From a checkpoint of a small mixture-of-experts model trained on Wikipedia: 13 layers.
Below are experts of layer 6 (counted from 0) of a mixture-of-experts language model. Rows are named router (the router's row for the expert), up (a neuron's input weights, with its number), down (a neuron's output weights, with its number) and show model dimensions 0-127. Each number is 128 + 24 x the weight over its row's rms, rounded and kept within 0 to 255. Numbers have three digits each.
Before each expert's rows: "comes before" lists some tokens at least twice as common just after its tokens as in all text. This comes from a sample of Wikipedia text that the model never trained on. Tokens count by the router's weight.

# expert 6
comes before: "\n", " The", " and", " He", " In", " he"
router:126114141143116112153110122130137122039140107082112125134137135114144084117135156138155143121101099122131145129130155229140179125122153100124138132143180123112137106148168143115126132141131115138130094110129164132065148136118126136101118130103132087106089100102121107127129137125104129115132136127118114114139118123120162084157112159109139164151169137125158095100151123154177124111142
up0:177124125132212136158132169131114136169139147158171119096121133110128149155148105117114131118151137126086126158156135118119152123133112100174108132110101123080128151114151127143155125149180129133127096112170138115122116133158095154141118089160112097079133136131088143170111123130133103114116127139130107137111121116106091171127165140114092118150112134130146143114156076116160079150148
down0:143130133095131142103133121121109122108124156183179160154154121162136197134144089114093141172117119121114137091101116136146125141146104158129140137113145091115110128107105135143078140154138150119150141110125113157159109103164150113130141102149173141155108107152102134086117149135138111149106135151138112144096146103123136133120136125127095143111069127111145162123195114107106088179090
up1:120183150110108140129146130153116114101143114095191139129167171145131111140150143138122153127127123140147130119139122136101077090092173141129126157152133128166131047142153142126124112167170127121087134101084150102096132159104143143152142100146134174125124131120116166078124146104132139110145130155152120138124109093123107101127140144166160130153116103119110096102150170142150120115109
down1:166094178121113156115090124121107133126131118142120122170093132101115163135098122094115117123168151116079138135116147104140072119115146126124133103135122153136168099154119119171103143149153143150125094181100118118139146103145132139163071121120150152171167117158150129096149156099098158134158132104164122121126101135116105153136131117105111153102159078113106084140151126110144130117084
up2:146111138119117106124095121156107128086133153105119136167153134118129157153137090167129108104167126135105123155113111127123149161120133106112127161146150175139097121073128164164162124123133092143136104123128131152180127130119095133128166158168101142103101107150152119119121146163161147099161093164122108146140107080115131140128110100131148153142141184145092134112155106082132082087102
down2:052095126142132142151134104092152130112105171108118181131142124131137131106121164121095152142135172123168153105108122126129130124123107150109160146098157096135170152134149127121127139132130170161115141187130116147148100138109128116114099092115104093137132102088124149139158110083120115149138191099106161155108127146128124105136120166132161130157125166141110140111124087155128166120162
up3:136148132154088087133104117112128104120115142115132152166122080115135107106124122080173142100083151130154119151112139127154100114128137122079116144108128113071125118147141114122141175145153153162134138144149142156154127141140124116124076124123094103127122128081145139088130124159151127157135124128137111126115144169140155089201051154116104129152110132125154146140118123086150113150158
down3:111076152125153163100170117123147134118085098135105084132140148159074125134149107127123132119136152124129132101149161133124141154125123135156144130105133168164150147132128162079092111129114098112138107146139106075121161129105111121113121135105158147148108141144093138140102150154099137096123106150100110157135123083124089169118158068122106140132100101179152124125171117160097096117106
up4:128136112168111117088108118124141160095112123145120136133170142141098130127132148126061104101118158121113141131140124111132116172101155105144101141143147139140130107105136158156131149135081113096154123132144141107154101122089094150195142149140103127101107132177115148064096173122119128125125148126133102117143119090143114126131111143073163164080166099122130161131146149091091118131120
down4:136103167086144076118116138178138125124130112075114172099110099137194164145096154099149153145102148114148111108091117156137117142081116143131171112121156091138100130168136102116139137106120142198157135126113118108123126156107155127143114129139149117135143135141151111107088120114102100108113144125107136166135128120122123133105141147090105164117087153107152137122138127082104148095145
up5:152121147159157115150130076162133099142116144159119144151089114097116160137140123155144138126153172118122134162154171153119170108118092120140144129116102129141127162150151147100135136129112141154156102121118129084143130184084093120089106126115124120125141115118149162066135131126105160147130119102163145159129106118163188134162071138140177132137135141169133116144134088156111128113120
down5:118164134130173130137094142131153126154135088072144105072150155168145130130162096106121134140119137111167077158169107098146139189144146111103123118111110151144130143116151091151105128156143096104137118122142102133126123146128150122165127153104132129123093136143112119113110107169133108128152170139115139075154085146149133136119150125124109121111123092170085163131151177110143168124126

# expert 3
comes before: " the", " a", " his", " an", " be", " its"
router:120154163099117092100132102134176158117105107106154119100153157102109122146123105122105141092123114124127137128137151148119086119126114112161129114133176141122099135137172104127128150132160118113143133168107119093116143131130135139167112123148139123113146155112110115125142132138191177098182093112179135093072139138135162089122106116150151105170094137134104140143149150084119149081093
up0:141128123095144151086135109153100068151097123104133115118131129139142122140142154092135135135078135102126091132124148124138094109130155137116174081094123141149144128161121152123125135143106159125140132153142111137093102078073168114121194103094081146105109148104128149152161114136159085128113085129101139153144103130071148129100129147128113120128153161129127146142133137119106169153151
down0:112145168125127097150126100095145166128153159137131152138117135112143132127095097127119112109093177116100135150105140147179158114082153141086158107140146092109138116145155115146146144142138137120136099112151138135149150105173112110128107127165184108161116138130132122129070163125091170100136101140175096132154124146146123107201106120143164162134128120130156123132114128092124131124085
up1:083107093127137116155143163110111096137165100115115131124130138079142102110137182140110138126134153088094111137164165110193134183124133151169099124111160149132090136103151159158126098139098114130127124128180126128095174127116108168133149132119130159135145147134093128136200151139152151125149138103142122121125138119144111129123173128106107141115159115101139119104101166121107126162130
down1:175098142156111100139163114115130124152126137130162142122128131187129161154108059134180138122134086130137154119140121111129098081138164128115140112145110090137106072191120126133152158103120124085155174146114128098119150143154165123115159133133131133130127138094131089104091137124107117124116132110117121105092116142141116130125081127150121121159139126146078145159148150183126149118137
up2:114134085117115099113172138164148097109124172105122103107130149156133102118135128191112151134122120106128122147142145138074149160165138149116128122113141144082133143142184126145112107106151129102150122117115138119098121138126127103169120114144133115115097133089162068109182138083128159138082138136084157120110179121100168161105127173146122136131145147121094148109107137139118160135132
down2:131131147091102128154131143117132113134183098149095117092115140109149129137108137090085143126108165120171120128153113114091132111144105164107129099127119161177099121124112162136121128134136092101155121165124084101125147147144139104118138154107105129131133127151106123086108135108173101146120149122111126158133112116138196097116129078141058113121086104170120107108171092133102138124123
up3:098149112169162079107121135098163162092160158113131094159137123147162140118135113134113126121171122134156161128114142122170119105114145131126098127124110131160104101114100139125157140134155128142125116092145109094106145189139121127091172083156074134124148111114124106099104151112173101144154142100158112103146143128146099127111127137163151113096124137170110096108135175094174127130124
down3:145094121117144100132149137136095166118122126103154166137149153121139148108120102159169126091142136157138098114144124116160153204131147136164133142134121089119142124123144117078107099124141149111136135136107105199129095119130107197139140098130102128158110124099130050120140133096139132123114135124137124185115155138174118144145085089123143140134091145131136126134130142154110144129151
up4:117130183140126140119142094164135116168164120138163190150137122114135096122141116177132075164131150139090119141138106118134149153158114136125110102169125117109145115132104092108163163162117138125131140132154133138114105148153102125154131124195146116127113168120197115126095124158123117111145185098149115113084116119163124139108121131146097079133138106121110151107093136152140138127116
down4:118163124136097088131108121133192148146096127114136160170124125140140145113144139099142099173160118148096156153101140098164105168109097120141151128165129115116156108142104146145182162153134113170102139136138110159144120077081129121146135098126163105141093137151164134126137141104077103129103106126152104149100106145160132146121138163107130116081121146116157099118082119145143132137147
up5:102198140078145111107113137088159140105149149146169087133098109153091114130135137123146109101086119135156144169151161108130122127122130104139140160110136132151120082124119121113151161111159110063115120161137166084090114179118129156133106125101124174086138101138136142137124131121146106144139096159114131082151149129159148144095123139147113096131134085115119124131127147145138119097109
down5:096143149137161122148151139121131130109109173167138145152138109145135148107136109129129094186141147115167122157127085125160123114115153138147151141115122117162163094141118162141124126081130110114130140131117146091156129151136093139155110131146134152130104118115135078104077148145130140081107093075070158121119121181183146158090167170116142112143121110118150138127152152141135098114141

# expert 1
comes before: " ", "\n", " 0", " 1", " 3", " 2"
router:119106132164135100149103150106106165130125148152142130147151107125126151134117130151092090154173112117155136125104087177113156111104133109138092097156085116103132138106128144128116163156138093156141125109128144165108146099143067145151145148120157120152142072116151133129104152136123122142126129181141116177131133107144124165152122097119130179103168115109113150142119093113110138198115
up0:143114174127167134116126109125139113100114134160166104120094143111146119139128157130122105126174129163088147156159109148136128162189146110066168115167143111095143101085156143080151155130137149097127113128148133123121181114137128124094128121118135121109144086118108128148126130132122180135124135163145089124117127123092147129146148088139154127140112156099130137091076094146177119147122
down0:145124146112115128142144133128116118133167169135108132114084128154157079140103163103107148110118179161092099142131128153121127114088128139143140157140160078126159102159071167155148124094133144104123147087115120150140121099119097157114151082141106138135115158153130130125123137125137124158124126130077125192148094124133103119072102130154156145080100128110138129156123139138124121147180
up1:073111097116160124133102112111137131117147163109108122157113125118135104064108142066163114112178125137125127166112180149130138140136131111129123115164115127137048159126094158123140155165142167109122106093145116130124145133103151139097114117138141146113123116142161089130139103159108126167145164139147164134109128132103101133100128117167153130117111123128109178153158089123117160148123
down1:120160129117143157146160112134133180099147085117156145120145141169151093065160138114157155119105138148103134133166102135136169081116106131138103135165103116146124173142110099140123141140133132116140104139134115140115162122102118075155126113093146102143144099104087143112144111100159156158151158138165109131137119090132134151094143104110131089171139161086094153141111107156136113155121
up2:110099152204102125132119151107134118132127099122152173110138154062142149128140164112122142123173085129107149135132104110102144108166097159135151155115130120113126150184165128071146099141133109127178171118148149117135152150100101154145131137120178173124123144089110133116131100159132147139147154153141107121127147106105103109105123139114112146094112102125108125104156106119158117120104
down2:092169107114144146165125098127133162099114158087111083161157103102121143121141124139145101120117130120118120124169133144102158099105133137139097159179143112188117137100150145144135127086124111091127118118122097127119090100142115081102151127139090089134128081148133165143124121131149119104122142137071171133096117162118147151141102077115165133148113156113130122133103157168118159126111
up3:144095148101143141106091193133116101109140098083093126124138138116147115122150115109148112177121184138137176159113149177089133117127102110128132110156140076095088120142162127112137120137134122087149133143141143132132135129129107159102132147131167083124113134152094086127161144136145149131106105142133172119107160131163163109129155132117135114065101107138106095137165103140127148111110
down3:128155113095132137123179100140128132125145128136079101137100137186144095121120153133125142101148076116140131130115156134134125119128120127114165123129173153118119127125108111125128160166177131083081119129122119143107139180181159088136096169128119100145130105123146122149121142101082113135153150129123061108137128116130101138143121082133109107107102129061109128123143167138141130083120
up4:124161138110160130084140160099156137123115150134160132112125138095111130103130154152105109128112133195128132127108143143084141086172123113129142119139129165171155186130129154155081135104104122161137094114163118120107117109126128108068131154134179156137130133118096121129122163130080103124107145160131146127128146119105125186114125114105146114098154079116126162153166136103120165134128
down4:113118137156119114157107140102136130122135147136132096125154133129123142159152156133171119096115170143175115128156112158167113145129133125099110155116129163141124162121131108130131104140113136107128165085116146118183136148143136138138180108144098139140130076128081146122114113130145092136120107164141113125119152104205096127115112123124099149088108055158169175136126110106158150152150
up5:148140145139164122127133099140084093136121166127093185120126190119116070165113098107143138156143107158129116135138154163096134098133166139117103090139145142132093162131132126118126158126119161128067115082135154133091139113139123131118139134114138117133102093119139087118125135089121108078125089128164129113114137117156124131145093123107132118147159171147175127117122136149093175145154
down5:135170121118168132131113119116102169105145162124121159084090125125142135108132168112151097142127114122126074125133179105121126122116137095144134137147141148136114113099104121149102109101097114130184088134120095121086154129119114099095130169077184125132146144138085124111136078128110136130104136078148114099142111121139162147159150131111155116156157120071121094122165132125136142116097

# expert 7
comes before: "-", " |", "|", ":", "=", "°"
router:172103146108157121082174125145168142116156147192126127124134149141129143097098182137120129092125141124141118119137123141131080110114059141150125133112145132111097126142103110131125110113163165080095101123112156137161089148118110112137116144095145123144152117147152183167125113150113108129145118129122126151148109090085125138119094111133094087136151143099163131134135132123100133098179
up0:155103148113166106075105144156145134133096124151076154125172093098120144077098115154114128090082123098157135098124110176148096154104085166147111138143164094113168109173110144133123114150129149148135110100124178084140134149158156155147145138101146110126128110138128140118106105098161096120115116115127106123116093118095119131122153141144133142103087137117113168108136115162136136132136
down0:124142121088139144099156133118125140116132095125123136109108142142141101103111154128097123127132120121122081164118122092133124098134100184095145143146126142159147124102119107153171139115123142157135054169135132099180133152132129140137151133113141148106155150149160146157095107122128135087169153151098185112159149103099119090094143132125127084133109188131113149102086124126085107138139
up1:121169168127106131112123119158125120140121131126147094106125149114129149110141119136143121128128133112172121146122113114142094147150143138139097100092129135079158119159076184157062140114130113120102141167188088166108162082152168132161139137106106144087150128146127123119102109103104128134152132137111128159121126155083112095160112138102121133117167131100086118153113109176103130130157
down1:165127121142113158151109112102122101093138133150145105140104136159134142133173129085126109141096106111164103140134128157135162140119114127121150115126132112097119100114090165126088140139134150116071171113105093095133103135135153104164132111117105119142063116150094116128116155118125120059143148125122117145144129132099121133129175118122143145064157172140107089093108141168136106124167
up2:165118069086109154080133144127132179153169133124134092117184137101143131096124126118145166149079140098151162141125141139115147128096091140120135109129085141110106102141110135138122089118146152129130096140130136123159096133106104154135119111105145136088097124167083141110174122112162138123142129146149138129149177096143140132102160133098171109136106164116092106112142137144096146159130
down2:137164096079127133105150152098134104105151129135090095133146151098136115137092119129160131091135069120128099126065103094161124110113078126120146169119123090147091093137099126186163140127095102158124131164111101092146147131112128132098124092139154119125101143141141118157109114163115174114113133150147141121091122133129138111112146121113115148136119179119105124113144083116087108118133
up3:164146148136143168150183128119141113144095096116141101126143129138104151095078147117135188137089132132151101122109130130106087131108092164123109142097140131143152121131133183123145118120147127132141091143140137109124143077075131124153131110114134127099156151169147113151125113124113111162137149166142138126128103130108087131137078104144113114161133149058067138133106101162113120138111
down3:104118160101152115086122120137141101139122109145119142129106120112078129114164143141112158177137148121127140153131114161092096121105109158123106127124181090162117138112118130140161152151126093115139138147114178151103065152140106158168099124133136111145144111103163125115109171118126102153107119078123118168147051145129116173167101147117098139129113096131136108122147125147148140118152
up4:107126111149148122145115110128118112099121140184107142121151095162080114143144114140130109120156128101176111141133100178103104141111130131115176125123132170076064129122120139106152158180142102112106153128109100147156155156146087123101101142118100105170117102138136152163092146130141077162110125097102139131098121100129144147103096138145140152116145098125146110152108110150160145136095
down4:140188123144081132135145154085156099121099153149142143120115130090111097099119112117121139106115129148113117089154114129118130172136126120180111128117120155148171162107124100141154097119159114129149141136127123116064102107138099110134122108172129183118139136116171112145133149121146094126067140112151131150104154131085148104109116139152130087116088130151125113148177173147134115129097
up5:161157159102116124097136124137115106142148127114132101165126139133109139128102130122133114084107135124106161168119142176126109155146123119115061086133152147169120143184119107142131150121099156094115112144108141124101104138154176165151140123138134160075112145127136172158088119102145119134095093159128130145172111091088113131113126133085131160116127148137160119146080098140093133155129
down5:120150084113134087117079126132102100119106128102082120143116072065100143097160128120142114126172127096131112127138145146122110145124153150109097103091106141155105106141110119136110125126086096110104186134082168140153112156140094155137116161146118119128101118162150095138140185120141121095133130111126115138154134096147130164127123109158145144076126097150158145117134130117117108114167